{"num_hidden_layers": 12, "hidden_size": 256, "n_experts": 48, "experts_per_token": 8, "d_expert": 32, "d_shared_expert": 256, "hidden_act": "swiglu", "moe_layers": [0, 1, 2, 3, 4, 5, 6, 7, 8, 9, 10, 11], "router_score": "sigmoid", "normalize_top_k": true, "routed_scale": 1.0, "balance_loss": 0.000468, "balance_bias": true, "shared_expert_gate": true, "init_std_router": 0.0296, "lr_router": 0.0016, "num_attention_heads": 2, "num_key_value_heads": 2, "head_dim": 128, "vocab_size": 21660, "norm": "rmsnorm", "norm_place": "pre", "norm_eps": 1e-05, "positions": "rope", "rope_theta": 10000.0, "rope_fraction": 1.0, "qk_norm": false, "attn_scale": 0.0884, "tie_word_embeddings": false, "parallel_block": false, "init": "uniform", "init_std_qkv": 0.0372, "init_std_o": 0.0372, "init_std_up": 0.0372, "init_std_down": 0.0263, "optimizer": "adamw", "learning_rate": 0.00159, "beta1": 0.9, "beta2": 0.98, "weight_decay": 0.26, "lr_head": 0.00732, "warmup_steps": 319, "schedule": "wsd", "decay_fraction": 0.671, "decay_shape": "linear", "final_lr_fraction": 0.1, "batch_tokens": 65536, "max_seq_len": 512, "doc_mask": true, "train_tokens": 262900000, "max_steps": 4012, "dataset": "wikipedia_en"}
Below are experts of layer 8 (counted from 0) of a mixture-of-experts language model. Rows are named router (the router's row for the expert), gate (a neuron's input weights, with its number), up (a neuron's input weights, with its number), down (a neuron's output weights, with its number) and show model dimensions 0-255. Each number is 128 + 24 x the weight over its row's rms, rounded and kept within 0 to 255. Numbers have three digits each.
After each expert's rows: "comes before" lists some tokens at least twice as common just after its tokens as in all text; "gets" lists some tokens that make up at least twice as much of what it gets as of all text. This comes from a sample of Wikipedia text that the model never trained on. Tokens count by the router's weight.

# expert 47
router:143116108132094136152096162125076091144093136111152187147105122127170091180140123109093142122128170125159109127153113127128120120109198157111137138117116150150136110126092097173131142154142144135120146173125140093103137106109131151127123133143161112148176106118121124137164115128100119122119122128126129101115120152132126109103126113148132144156179114126151092145102106155117126110143100114125138174098137127088184146129152121084145130091160110121132148113133142108136150067167109136128132164133159132097128164092130154110131138176127174074118148133113092096187146136112132185147122107126099122157132114136116096103149109130144143148130086106153176096117172120099148089155140137145157080127125100164137129144137151108134112103088143107118140138136112117121067126158122
gate8:125124142163081124128128158164123122152110120143145141113121084134128122100136136153126082095120077157170141141105140102116104146128101125107145143140154143163081077148120121143160132133103117133131109150113106120164121123131138154058136140108161130135141122119122106141112164097159107150103094155098115146120115143104128100147163144147170119153105167082124125105129043157146123104172127098122097144149159083131165124136095126136167116163133116088106145146165100126105142105156119130144143115110132152112164115163107140161130130138069093140087149112132109106136129159162071140155124161154105134136159128161133179119121121145138123156160176148164116128126113145139114152146127162086137081123124106139123137101112163113138087130163124106147138090128080137127148120151144
up8:100180103107171156147136086110123112082111157124122108143120139112119116108100139117110140176104163103110085103104168138124171105131150143107142125113087119110169139130155114129120129118159130140126153113154137151095122093127122071177136135151122122117135118106115122075156117132104150138126144123126113112121135133145154160130111128156097138152101129132172164147091169117105096178078098134133138129111115140124084110113121099096084109171123131127116110092122163111142125079081143114124127163144121089129073114123131122097166138204138112152159126156118111126114137124090150103151142091111157098112090105093114099146123129099122134094133117095103116140166112115140124126078134138134097151145098114121128116154133107154101161136083116137184096147108115105143144081118122
down8:131112125176111119162139153146104161083111109131045130102154153121118152119133128126150123132123063167114127117113128146141162107115115127121103153151148124091117131119090150119119139104152126128113133139107103120127085135133160116146089119142125148128121119114100127129139158119131153070136139141103110119135135138090133142091128122102118117138160130154131152124105116136131169132119127152149162131119115164140097151154076142158116067159181092088107098161173106152070131141156133142083080157149193145112137134096091111136075096128163115115167110134136138115100173125119155103130081169121089181100128121117088184121122110136170116120093114127141129139133120123107099162150115126149136144140143136151125157140152108116154112103113156110147114107149132097128093138153127
gate9:125146148176129115093172132121167139164093141129086089141155153135112133141105097139126116138153107118112135127144125135137123156097122099132137155131136104121114124156148111155116142176161101151139146095124152122147123136144133134117179157135159141158142111165119142135116138131151077149110129100097085081095117187105132178147136121115109125159120081178129104115171103132132078120116059096151118113128075132105115116104134115098156121150161115138096093164134141165137154141102137143125100136125132115118155158122133150107105162100110104107164123111093118149130107170096149111144092103112122118119148131128106070140143099129084186123142144101124120111165137139115147085131093125149114118123142145127120073139115135112120144122128159105116153102149118120209125123136077
up9:168146091103154096131150186089137171095140086137149095164141121096129182140150155129117151117136138155110150120107127139141131109133163130132082152150187104129137140128138144122132149083120096128129181162163099127157117144147114167150105092153166134169098143123119124094120127171166146106128152123131126131161134133130117130117144117125113108070136122143089101138107115128158120136180143170128145136147121129097127112135091136151162130095124162100113128113133135149094133143162170110103125102122092167135114127141180140110157149101118153131143134117145134125085127099169129139099090111145115097138122118150107090116163116181126164125112108131054112105150114131096083119143168135104130132164186114122143143124139120123102130107120175140088127135126131172109128149122102
down9:117073114112149149117115073117107156103129134097148132133148117149108100135115115122116110125119133058082149094103111105128082112097111160088120136089094108117118143175130118131181078125103145150149148115172106104113161138120121130131101107153091130142148109137113118112158169122106144128098148119127151156169119109177114154130111134102157113102111138152123160110144151118122144120164160098154154104109116122134136096102144139137112122127135161163156162102156116135159126133174116102110108144163112099078185129142150128111160106124116158114112085100120125174134171129077133135136150116145103150143141113134109113152117092129127169115131136108126147116155096104091101149151131150151085134131133128136159137099137109143135132146161116056156104091172073098151120108135138
comes before: " |", "1", "2", "3", " |\n", "%"
gets: " ", " and", "4", "5", "7", "6"

# expert 27
router:123169142167108173150114166138105105102122172140123166130100117170127144147126083088118160155141181108115091119159151142082147074145123158112119136139133122144131113162093144127120099148107154137139154151112105109097159138144137097119138139075170124138139139115127095125126124119127123109046106109148148114094150143080115121174135133127126133136131136205103123105110100146138100103136106107121151155121108105109123142135137107093141136103130099115120092154119135133150092078134120083131152127118079133114127123137161058098136114142124162089090105145104161114124115128112095134138121117073123144101095116126148083127150157109131083170123143093160124143125137110103121148149144147105121134110122101164146145080134143096123141100141120089143102129139118105139160121144155
gate5:142086103138134142112131137151078112104090105103144157132133132132121137155099116148171117164133129119166150142104123162121145109129129136118142130119130108151149128125086150132151117170128117084138115137163104134117124146117154124158123137151122117098112102110169108159172074118155065105159129087155102093118148164127108093164143144137156138122127142141085142091113134079102129118147145142114102105147089117149073153119174128154131145138095139164115073134084148183132144100116086143161117118118103065149111144122138139108100097104148111120120158113153165080057105121116104091143122126135126140120136131110106137152141095121118118130165126129150151158130099113124096122110129112096153112133098129135105103122069104160118146180095162124142156114082115115124134124107148
up5:096147109131110122121113130161143087129127149130113106112125151122122104135142120109107173126137132129114100103114149097113105115152123132132099150130120142089111114109187133109115114092108085142142114154119109112112122106138078078071096119108143102147124139141098118093086137101083148105151121137128092181105129108117165167166119090149137154123125101114145123139120109154151105135155119139150155136124132137080163141085113111076119130154169113123105128058161117113135091133153139092106134147136130130105147097113128144145149163122116143178147152197107077165163142126154115170067122110125159147136109063153113132138111123100101133134127126125095140125130166148121122144137135150146114153134083090138159154108174134108130084109161118106106108157105107138114121114163109
down5:156102115098163110163115167121118111120141127136151155131133139108119137101158141106077116150154113136129134138143142134108136134147130126133116125150170164097095123100092180104149104120098126135116128158150132118125154101130173138128144169126139128151106111117127142122134139107094113103170103126122119110121129119133128111150159115132124130133116118157123142149177083115127186086125135126145108139112131137162105178132110130126120132165134065156068161201126143117156174150116132069130163132128149147105142123144099133100138175121134103108108101096084129119140144102143098066177112073105139172152106189113122088139128124107124096096100152141108151141163145128126119127149104156161121184160156157116100108102155120128106129156124143116102134117130114124167176144150150
gate6:119139092127141088063118117120144126153124121149132149128140148130130146133134085124146105148113115178120069110117124121132158118147108134089109127143160112086093136138102135127095134089131120078122151152129120162142135114126091147158136199125124134102117149116124148121113144117139120082146101130110162115132133161145103128086126104116056103154157107116122116122105155082131091124130132150146148127169136146144152105134135123121104125100172101104139103162157122127116123137140155139153135134115083131177159112144143121150108095176128106119068124093162160159127103116169083145129184136125108143134207125171133113116129141150116103097114119127149121155150131122130120088085133120076184148133103157106100120151119124132117114135134107127135156090135101139126092124067127
up6:101133119084158171116204161185098151112125136133179107139133112125153123144126145094124141155119179114147148184115142131092106107126120132126126159108148100121162116078130163140136145121158139168113147108165112110107105099108150115119168147170146115141117135135133116171138107121127142101109131131157097098161138134140154104121104104146106150097120118123191141158146164121162120125095141147109083130169081148116085166098154138128169188123131127118124173156087154151110120120129149150118108122125141119115133137114135121137119171137149078111141153137079109131129155101101118111114140113181154108120131125129110129140127077135175111116135096101111129170128112097102117119129160118145122100170123131138122098162144136163140118163137147106153114152104149119110158136175151
down6:100127087170108093125109049097109135132130132172100133100102158132144165132155107167108134134148165141094123137126139136150191087132127150147086108139124136136122126153118112087099111105095076125106163153115117104131117165159111142107120150111147104093110110089111093199132122077171129084164077136123126132146144127145116136177155096092083167173126110102144152104120128185124151143116124109119137107134132158129080089129126118149062153117166122119128087185118147149146125137100163124159127149110147142151140082118168127095132117106119119144129113103170140119106143128149098153115143139117116126154078109141138113092117140128133107133130140103135119123153121114143100138097145138096130139129143111134124140078106126128121147153131152118124142107110108125141123143117128
comes before: " the", "1", " a", " be", " his", " that"
gets: " to", " ", " from", " in", " by", "s"

# expert 4
router:142128139087100127151099103148074121104126160158157143171091096105164119144178117112093117142131120152171121145148123186113163122148156156135130118112147116155099135122106115117100104130153154155095151159117147140133139119098136120166128120136133104115172136121124150121196083125137131163124156146146112102090148120100123138132124126149121120119162151143165106144089112112111150146162112125151137134110150126135159143133127133110181160134120158110123132140108149115199080108119137081144130085125160113102131160095132115120133133147163157144146159185103164110125124153114081157137143117109133147133062090121127087120127126107162136140103129120146195153157079144081135124135123149141131125134127100168125145132097138078115140125121112129094136145117143140173105102150164
gate9:162184117140146129120120123128184116131115153092094094123134140112141108101207137179171082104143126152097119144150145125111138135082097142106126134112163061170136146114167117102131132141155114123121139127100080118089136109167112097121152145139137075127155147138109142104133166114127108173164135103119097128093141145135183172171172127118129162136099109154153121151124141144130137134120137137129143114119123105146170080127119142119132108171160118130151099160122152174117123117114159164122116128083116108116112127137120096111121146137146091130123123144114150124074134172180138142097115131109132146133120115157148121158118122151096150086105117137165097135141134148155123126107096119123161081124121123119122096130124102129099150136144125175145116077155084124121143089117142
up9:141102098105148095100151119118114132073128088115188076113110101139144190153132112087111121115108157109149136153122142119119137104141152121162118120137105075111117112125136147171105136119148141126124135156124104100155107164181120146109123147154145133136128150069108130106183120100150127121140120098132139124143084153119096119118116083130116129123130119122166143089087093124103152143144104172136124130148153126110144120130128146109151153112118135161132090139146145131078113162100172105113161147103092132149104151156141143091180129141094158155122117132150140138108098140100144169098157090145119106125163109132098128143163124179111151110129139125112137124153167114148127155118146102130164084130160143133145167122107146179060105132121105121134174134119112146148080117096139
down9:136093113081142163129111133128134144121151083107160139093146146158119128133127149084104133167089062114171157135134105129115079157084087119158155142090143113117155151131134143117164126134101123123134130130161158134128148135135135154145124157156064092148123111174108149177119163116123116132109120136129140124120124098153133124126133155133126149089108107114142124144132142115115097121124160102155138099100134135155167152134141102119146138172144160168162156136164156110142110149145108123116108121143109114070130119112130121144141104140143162136134096145097113076164140096085128138140106106155105136151160095152076154140146144121178126092140099158083128152139133115095148117186181137165098143140139123129083138158151146145149115161135132077159138161152117123141102135164127
gate10:107134137110132123124095159150162111108122124100076120145068123130108130125143143133102114127144114182163146137142104132126106186130113124155112148097119092114158124119132108112097077122139186110184111106134132133131114148116123088135102112157130171157091158115202091134166153133136148144152117117133092127137129159103111129072119094157169131116119111092130116162111162099089148155119148108087134093121104135151218129129129161160116150127080096152106128120109136094110106160125159131092153100119132099172138125115111177126133125115122123116128141144152116110111156121120130161093098161123127145120120140129160148078127147185145122079137116160112152128131109138138142148106150146141132106150094114135130095121112129149132177165115099131129103153154130109121142145136125
up10:185145150135116124145141152132177092193094096143145126143135124110090127158158136130161124109137142126111127145150142176100135150081152125124101143127108124121125125120145127128157110115098127146117129138112168123099139159126098100134127121144189129125130150149145103142148137124067143171140126068103148123135124137174121081135152100082153113107164146122174106161187149162106170115111132112148198130095138139135127121128144107158138134058115125137129124169175133154136109168144113147133133126135103089103139096138137117129085127130125144155146181097107104102120116135103136121154111107113125143165111143128114131105117128113125090150176130109121133086137166177155180174119110105142124141136146125148146140114147141077137106116157120136118155160138132133175144138118139
down10:128130142167136140143135126125103148086134125149093167118140098101106106161113142117162152153127142116110145108138123142169104144102148130138109137176123135135123077132124130107095142123162107134109121170093089177110106116149142136128102127119097128120102127135121101114137150093121141117123108108144093090157127128133112121133120130116126184105178103133108121125095139126115095151139135202113129162145138150116070143070148163099148135146144140122142145102132126148128093104098120161143108135101107094159112088097081148128137098111126175169133121081102129113149103104128162143076150152101112098137167099122136161124142058131103104116186125106131118139151170114127108117134105173111162103135093119085111139160110184136109159098109138136134105101126137111095104150158145
comes before: "1", "0", "8", "6", "7", "–"
gets: "0", "9", "–", "-", " –", ";"

# expert 42
router:140111143123131154182087144134062101135121179147118136112107129141143124156144128137144135134113173122093082141162110173102126133136176140085184174121102087144110093104137118119088126112176173141127116132113116123124133124108113134089116109125149115125151128118120123130180100088080161141074131139127122154121122189132125120131119119156106121132151113132155096138124141123127132159108124142136160142103146127109130183128149146102135148141112120109145090094115148135117114112157125112131113120100160123171131137104172070153178135150147132116134107145106156121170152102104125163153142142129141144090110111154121131118128107103164145153148134074125156180103131139085132185136154160142113145165092156155142176148169125109141118133155106120144124144127128093117091105112143
gate1:119104119166099117127113145114126114112109164146216136128132098133146132160128156088128140133129096097122094133099124191078129106125069142165139153123114091139086140143168142119118172109156135117141121137112118183145126102118094169149138133131127171135127120110109146144115137111108132149119132117153113141138145167146158106114120088156155147123144086135104129124128102125152116147132153129154081107146143149098083164120164145119119136124151125143130089143136139111105087124115127110150119128119140171120176126081109133126124150142153166132133123078114114104132072117109166076121120134171144096139125119125124106145159155104151148099117158132113148170162092152157119122138094136136124106116141120126126147085091149169111082170100126132113141146136147076160076121094158
up1:103104109163102095145101100078144137114127138140169093118117128120159142139107130091167148103117102131086097124111120182103120145100073107142099139088116029158099144157160139122119177114120126134111113148140123177123115157089138159130100132136122173162117168146125149134118143136137137159110107122134097161146144165139133139114142126146135147122125116071125105109101098103179150176125130151124148111156159128096109161107148120136090139132122093129134096155174163128090100168147143160125130082105104112120114143103127160138155151123135177113120122099132120151095090061130150139108124145121122104108154102116154133159163140122128143120144130130113103138120153111131145141121142166121094101127099103123134132106155116144139107151138140109121158172099160136143141112105161
down1:137109150106072138146107110138136143127139154118132120112158115133114131164133111100143100141126087127147099110143101109069126104093141141135122139123168108159122117153123111152112172147075125101096137132125146190137095134096119102099134105138137130138149119170147158067117128110120139081152127161131148137121165134172179170101133134113167159106122125109145121082130137128111128122102129127096113084115157125191124144116132137120129147127142091144118127114168124111097120160102107127127142117131161128121120126099104134136094119127150164162111152132150061080103129128106214126127117140110156115113131092110099103145105146093077115125144094106129134108160138112156104154172157134125105137130165173111111116143120108102122130127206098153115125156138160127146147122110110
gate2:140121098121140138147113140094122134150120080128141104105124081124129115128107106108164121151114144081144116152165096116147123168145110073142115136166167101146136115127142104168135137094138096106161094102145129145130112136093121172087147103118143145124090156146097113109089129107080137172089112074109138137156182083130152112110106157109102108139142118087128126077159129119164143174135092114120118095103143149161108109120101113149125086146088158116138157117110112157135145150117142130110115127148104120135140142134118118121109092121107129105156128158174096148114158167106145170122138179130128155133135138138132143108140084113146149146110159165117119068126137163134128136118148154122116118132127160127130128096159124162129150142151156069114161137097104197110126096115145
up2:161126090157143109116102146111171095159113068106194127084132131158128110127105111147097146142127156114111094147146100110111120110116100151125116110150120095121139094156161104174101147130100124122134095122117114179118122132146135100087134111139120120113079128166097084133119113104112098100068148086125124127117133170168156097140122140139128100131120129110139186097132143119131074138123122096127148090175078121109158110137121131139153129153099136123113109157091124150139116101136133136135105095135147148172169098158132083144118110121144054102139106127123164135149120103095138128141170142108182157157129120097145133128153104104138135125149132108150123100126117155133122098081130118140108152126143150122095132100122130127128213116138103109106156138109141154123146116127135
down2:099167104141118151157121137146193139143150153142131104145088169156156149109162099124160162147143161140153122129095125104147147099162129112158166116164098140134133136171121084127130104135115116102148146125129155127126102140139122103121132107149093133113168091077118131122087139102115159130138123174174142132154145089086120153153119149125167168099134079102139111120132086153128121116165145139154111156175180115153154065102106126089125152122141161117142141120166143133121142105099122128146155133147132130141107107150104135150103141082141179164142116101109124119101130135158159120109140139088109112118113112132133113119081138150087104160104123154156112160178113111151111098177108120153120126149162169137149113112091136142101111087124149149169116132149135130142107109110106
comes before: " |", " ", "–", " States", " —", " Championships"
gets: " |", " and", "==", " States", " —", ";"

# expert 36
router:158160157164119189129144165147074126098098117133147164130127140122135138145137134101112135157147165123134099156108146156174101120145155127089139139164136122164166133118098108118090110157143143129044113125138114129115159094155128113134123113115136143146153133066130077113131104126136124126092166159177126131081132133145137137129158145152148137160177141132123125145139137089159089137125120121141135167125091103139113151089142108106149098151160117127092144134111141128142156080166121078160104133143144151105149140122163061142139113144136187100151110141120162169108132121112146114143098119110116124163102151138133116109149089104143142146162120084162157161117137119104122125113161155133134126141142083153126148162121120144131118083163118093095126100128139108137136150139109
gate3:119202111140142126091127082143153137109134117146134134101099088186087169106095116110108068118104108140155140085121134126164104157110123123115127149154144178094118150111150092119160148150126136116120103159132130123139128148182136135139129137098139144155171117145104106139143105110154087158104110125105135084154126130128121158086148124080184162136174120109122139135146171108120153109131120148137179105135128108138099082109145157126093107144103141106150090126133097117103169138140145107123117149132153129107105139101126139108115123106118135133095139184128128152162123157124182141163142159141167105124133132087113120110136153180156138100136166107136134103146131140157136115116132101143114080143152081158113104150105131176103147166162141151158107136106122120124152129113128
up3:137150109098112097123204141106084136115120088114102147157126110128140138120122162106122127159143152152160129178138115128116165150118144131091111145147071101157138138168114162140147172094147143134133164099123094122130098153102116148076060081107155116145145124111126081112115181175176150158108148145138102123158129147172137120084130114127124107100142082155112179068138135118148154158131151150118110131142157137171191113145121134158129108130117138117153183137123117122092088137129167164123121086136095096163138096150111142149139109120123132092105120117130110140114134114121130151106118152141136092105157138070150136096150113109136134151123127119120104128115144143124100149129146126121176149105149117072141139151135097123146137126133138131134107111112122146120127145130126
down3:155107149114137111121132139104115133137127148122147131113121142150126112139140077096092158134145149048135073126148135123130131110113128120089113129109123125138138150087111114093092118127138130167171104134134122149131123148102163122127126146151118086148136121150147147096157124127141157095117100154162139126135180123122120166097100150147093148099065132188136122104087101156142105126140154086132109129088120100137151167105150130147171114112124121095125141137140111103145160135143149115126167131133133125159101129130151118143111141107140116152123097077154107053135078169103155122126092131122138116112135175119145068113160108119103149142096100151104118118127112109085175137153138132142113152092114160143095158109110149069137180109122117101127143152117122163131131100101084
gate4:167137150097148126096132128136107129115093060155107123117145129142103144124100160140130141136089138134100146129111162115115111124117123058123107127158141106096147089150149112144149135134118113155117115120101116136174101100168149122117139151143109141174095128156087139144115150099171150120121131158128107087120123137127134146155136146132090090166121160127128140145150175189141103151158130102165095126140150137133124130104106134158128120139161095123128138151153164140120162158110121075141098106115116150095105167143123101064144129161114150149092136118100155149135122101094183114106137122146079121132111149142120145119144123118163185107139124115169157101164149118142136128106124108110120058144087112137101178133123140159162147114170123099125120112127105174126124170116116
up4:111152136139167169104166160113093118108146133165119122154163136132136139157148107115119158176160116133106110109117093125159099145118140113148152121131121136136128142143091159166120104174130108115095100148103077119149122112172118140146180146132131127163120147148131134126089138098175148192145151126151117139108120092147141149146113144114134127123091114132143095115141151114158194109141143134116099147160145118104110146093136154137138139162161116084127142148150151159153133151155131127144141153118097158096131145117133083151102116107100190120149119107150122147121115121158155149071135157120128127093138158156124089142140101095122115100073135130166142113112105179109086126116126128179135120088128111134164176175137097148115125131153125168076137103154093154131129142106124
down4:147079090121107155119081117147120128134117148096133117140103151102119095121057124135100135130123147129125141151128138123095137116133112145154150134116105159136123134148100148093146184073125142090154165134118174168147151132154133144119156115145158145083125118110129139154154131147117098161159145140146144128133121152171102093124133078144090120133128102117135142162131167123130114117111109084122116155144082110086129128097149113133153153105116118129091131156101155091120132133103146111149139125101137088153095092099098100147083111094135116142130115159083125056125128137166122133130125120144088118110169086160120170104125156150183155168106108120114104139120122077098137140113099138109091128179120148114113117094123143101114117135177064129142112142105115132144144135130150
comes before: "6", "4", "5", "3", "7", "8"
gets: "-", "|", ":", " is", "ing", " can"

# expert 44
router:149135131125114132132091134117118063101105144154144172145107145170119086129120124127122180159166152122127127124159134136109129100173154102092134129122109127134099124133115127118108124141135165121123124157099116088133122142153123151134156094151123136114128106104055116176163096155123136123109191140134160192097111166104128145157113134143105132155177150115133132152120096120102114126138128140137122183112121114099132164097150116107147116105080144120047152076088136134154093113158124119111132150161160123081133179101196139128175136148125130093134138167085150138164132127092142150115139128131111116147140109127136107154115133111110131132127122111147127131157121078152158159130111168142104134146127128134142163109136151154075103120103122104128092125144140129136148138138130
gate7:141176176133114122123132156102101132126113134090116112123141149146152111110081154152119090115142097146126132117121140130124115167146127134163143158141099120120088111110152164123160136141164117124102151096092125155128148118098156159139141120120109126148116104136078111143120140126118119089123121112131111144090130136112149119138144142119172096133115127144152119166111093121100096072191082133132131151130132128113132130123106082132187073170147131126115134135126131097138133131168113094123141134119172141047129160087130115104093123180142102153121088124111105165154154106132147119106121184144143136110085160121135133103139134150139149122116133127180133109141080121154133122082094130141113144137170110129107082136179153115125135133123111085087124087077106145168134120158112
up7:166146163148160139116145136107119139097092128092123127099119128157136122118114140140131078109138137123123116111094142145109144170127148113151126146155101103137085117098150137093158142127177106130098127102107097150163113108117144167141111107136131129159106105160111096110089097140119158094114139111119134137124107099107141160164157132120190119139101151149137118126119126099096127080196142146132111118153137128121143128119109112137138109140170160102118135127149149112142145141126136141087134164105143128085127139084141140101100142176132129138134068121085142201163133150117194119140108174141140155101134117112141157117139131164095166134150152157143117137112124107164148140113096129144130111138173133109101128125174156160104117134111076081089118081098099153184136143120125
down7:109148098086126128109166080108121078131118130128129163167118065193138110126144114120149098119130140107099175154108165139136129125107123054105113139108104143119099142125093141117130110128151143130137122083131124151156126099121123117083111148128120134131112154123120113130085109141181122116124164130117132142129142107156120148110104160168078163097182110110108154136156176109163147148148143170108100082146075156132139145139147107131086156127174108130152160146088123170115140133139137180124115133140117145154143125116136129124136125123123125085122120096155133124071122135151151122123135123116121173128141110090142129150144166146109159108104180118139173149125143150116121086154105116135126116121139139181095140113151151136128075148114116163114141157144172127108096145101142
gate8:159145201137146127122136177113156090098130116117100127122106143163117118102095176153120099117112139147126149117110164128124113135132143120142101139153162113166122069115112131138145120124159138123111156110093095154161097131128154134116141116144099136085161152107062114138131152158122128138164107165130116173106103135122146146204152135152157101147116143095165133128125077127147125108137106099135083065131131072167162125148085083178145106159108148129113143148124141122097113130121130147106148102125144158126108154125158110096137095142103136129115129115125116158122135144129149115166116126127086127124135117134160123131094119127105174147140165136123090103161116087165161171122119134103105120166130147112092153131149161155141140118129131108087124114123067141149140124114119
up8:081113090116126144111123094128132119108107137128149160111102079118119173127158132106129122137147137138158149174146150129122119120123143169116112104134109100178149125117137096121120139133128126164146122053146096105107125127140125109131119107142120123124141157147162162130120084098137156131121124122116141127114123137169135083118123118168131160122132113134127154076091127150083153170081122120125114139109122145106141111137169126122091210099131100150160116164140144111089099099109174101134133148135147146134139076132065119132175075123118127142123198167123148126117122121104115105149140100133118102153134090106116157163102116107123142148156125100085130152130167152118122079073114135136094149139158141142123141113121103123100126132112167152141115141151160097162114121106171
down8:151154160101114147148127179187115153135151102114094107119158148116174161131083125141163149171077133162086109101126112145136130117161133105117128112154145107122142159123122099115143112124126132119100098134134153102146154121102099121124126112130113167153141134141112107157137197146142125143117120183165095141100144138095131108089136124108134115140131111157182071108118111143117108148132145110149152147141151131154101129111112133147182096163113103118161135164157076097114125146129101073162158124130145121114113129138118134115094113105151136172140155163164145159118172150123120126127106168129150166159123124157106142101165106133143145147095124147148110124149077106134116149153128134100133164146144141131140130179103087120152141100152119105143052103126097116141117120154130
comes before: "9", "2", "0", "8", "3", " The"
gets: "1", "2", ",", ".\n\n", ".", "=="

# expert 37
router:132113146115132167129102146095094103108088157179149150132104133121132119109175147101126161136115133123116077112141125119106138104159146122129121126114140126192119105118114107141155156108136162131106163158094109088066131136100133118150094103125167122143138144091129150183136108124094157133121139137152104144092121144135133165147129135154113105196121133132141084181115106110146107083143118100130127172106115126117139178118126133101169130124150091096114176149122143089131102130134110108150162117131114146074126186103138076129165144179143135146139120157105123127151154136109107113115134140120131102123085133180122143108149177086132107172158119083138148131140142110118116155127147156129131089126119116136159150111106126109082102109119142121097103149120130127129158160122166
gate7:110144129130114140124119180142126112166132101136163096129143167180181130109142166113112084141102123139121173100110157146132114138090132109128127160174157129090139115107156119102154152141129142137131166104092149116115167108071101115081129092136132117124169164130114082153137134132090125081114119105135093139123129136093171101115131128148132107145114126102149107126175121123108101090142091107135145135084158157105112129121114107136160099121139125143096132178136132090135116097179090113138104140085143117059124166120107106117088150173133095166085144186130153169110145100112120134121123128138111096154101139135113126102107136140153133129137150122131185152154130155140115140112126121115137125133152104127119117133179168146108136127108114133122135078117170139157127119115095
up7:117114126128103176118130146134154111157151111122145121102106115177157142110164130081112101151134132134133162075097154130147127186104136094136123143165153114131127140105166101090126164168124136114113115143129136102154104122084088144093156093140127132129113171117109066152102129122135145106102136105153111119136100112111122152111147105123151160160109145117086100100129091104138154146147135126123138126150175180095135108073119125123144119103133126121108133166136120125147119126181074142127111132087109155082119145110097123119126143098115140138133125196132174157138108138165160118164099120123117094135139135162166141139111149128110171079109153138118141168145161119154131139129124136117138097098140118119135143169162155167075112130117121120088117077141129160162135144117093
down7:133110077086119152122126087141133134119161139101113134096126099127087112097160147148129154131111145125105110145132148111126163120128126106161097136146123122135130086051124131179165128118138117135119117143141115148129146134109133150112111140149126119138142116154108154135117100151135113122147133099089121119166139102143089113119110134121116155099162156117123152119171093146098155151130103111136101106112122085091167161156113090150133165121132137147159095133119114094129151134141134143108122138139121093173161116164099177106167105123075153153111123063152144125123118118187154085192103074131134178155142097124155111123153151185080121145106129114104130130096148159114126105125132103090141133124160128131115122139102161152106129108143105142158127162140174106102110155087142
gate8:121140136129100120111125156119098176094121129140152125130132154099160136092095157144117109113088137127156113136104156115120109117134130119147109129146119081152137122112131121143147133129138126137141121123083102126130107124140134126074157123146105125114116160117113092147074154103154150115129091187123110137132143115114105091181145173175126130150095142131112166123132105123166129117156107119127122102141153094106117133151099114139120119145145120142118125151163145124129132128115164157127154123114144157149113153143144126098132107167077144138122146152166146155104174120103178102133128155163096116134170133115142130133099120105105153108167181162131133115197155164181164152116120166076114126138133076116097165123092118182120107119136176086107122065107083138167135123096136
up8:145119106110147139146105106135119096096130153149073161109073094128098128112148156150127114135154113137173079159175150106105143130150118141083114095119079096146141142144119117140121142130192104164136122093161098080153082135171136080132136118145118126156102115109112154122148116124166146147142108165129120116124109159173134119132100122149119147161115144146130126104083111157093136137079128152145112120119141085113139075136158147119143115182190131116135095121124149146142111102109181130105131132126136137141121104158120125109218140126137158120106104159084106124140112117125135111141121094130148145130158123078131121126119136119123102165155106129142095134118135128125164118069154115151128139159150095121100133109097128154099111133109142157140134164118098096147118122136152
down8:114155140179075085106130143140113148124092103111085096134155150152154110124145115101157135103059090157104162117118144175105135116134136169121103148137158141125145123078076150123153108143119104159127132107104135104129134107106103095113131164132120161111136147132121162097134159145130114092100087165161115103116113094098142134103114145139129139067117119185085149110153127121106095112146125138156101113134164134137104173138113117123113108117104126099170137112146101130136137120129132106144094146145123108119137114138123125093099137127106090119130139098125143187113125136064094102133100125159111125133054116105124168102117078132183181124134101121122164089122089127101121135142143126102133120134129120127128123122130108124168106105118113113158133125147136116155138140161074
comes before: "-", "7", "9", "6", "8", "5"
gets: " the", "1", " ", "\n", " (", " |"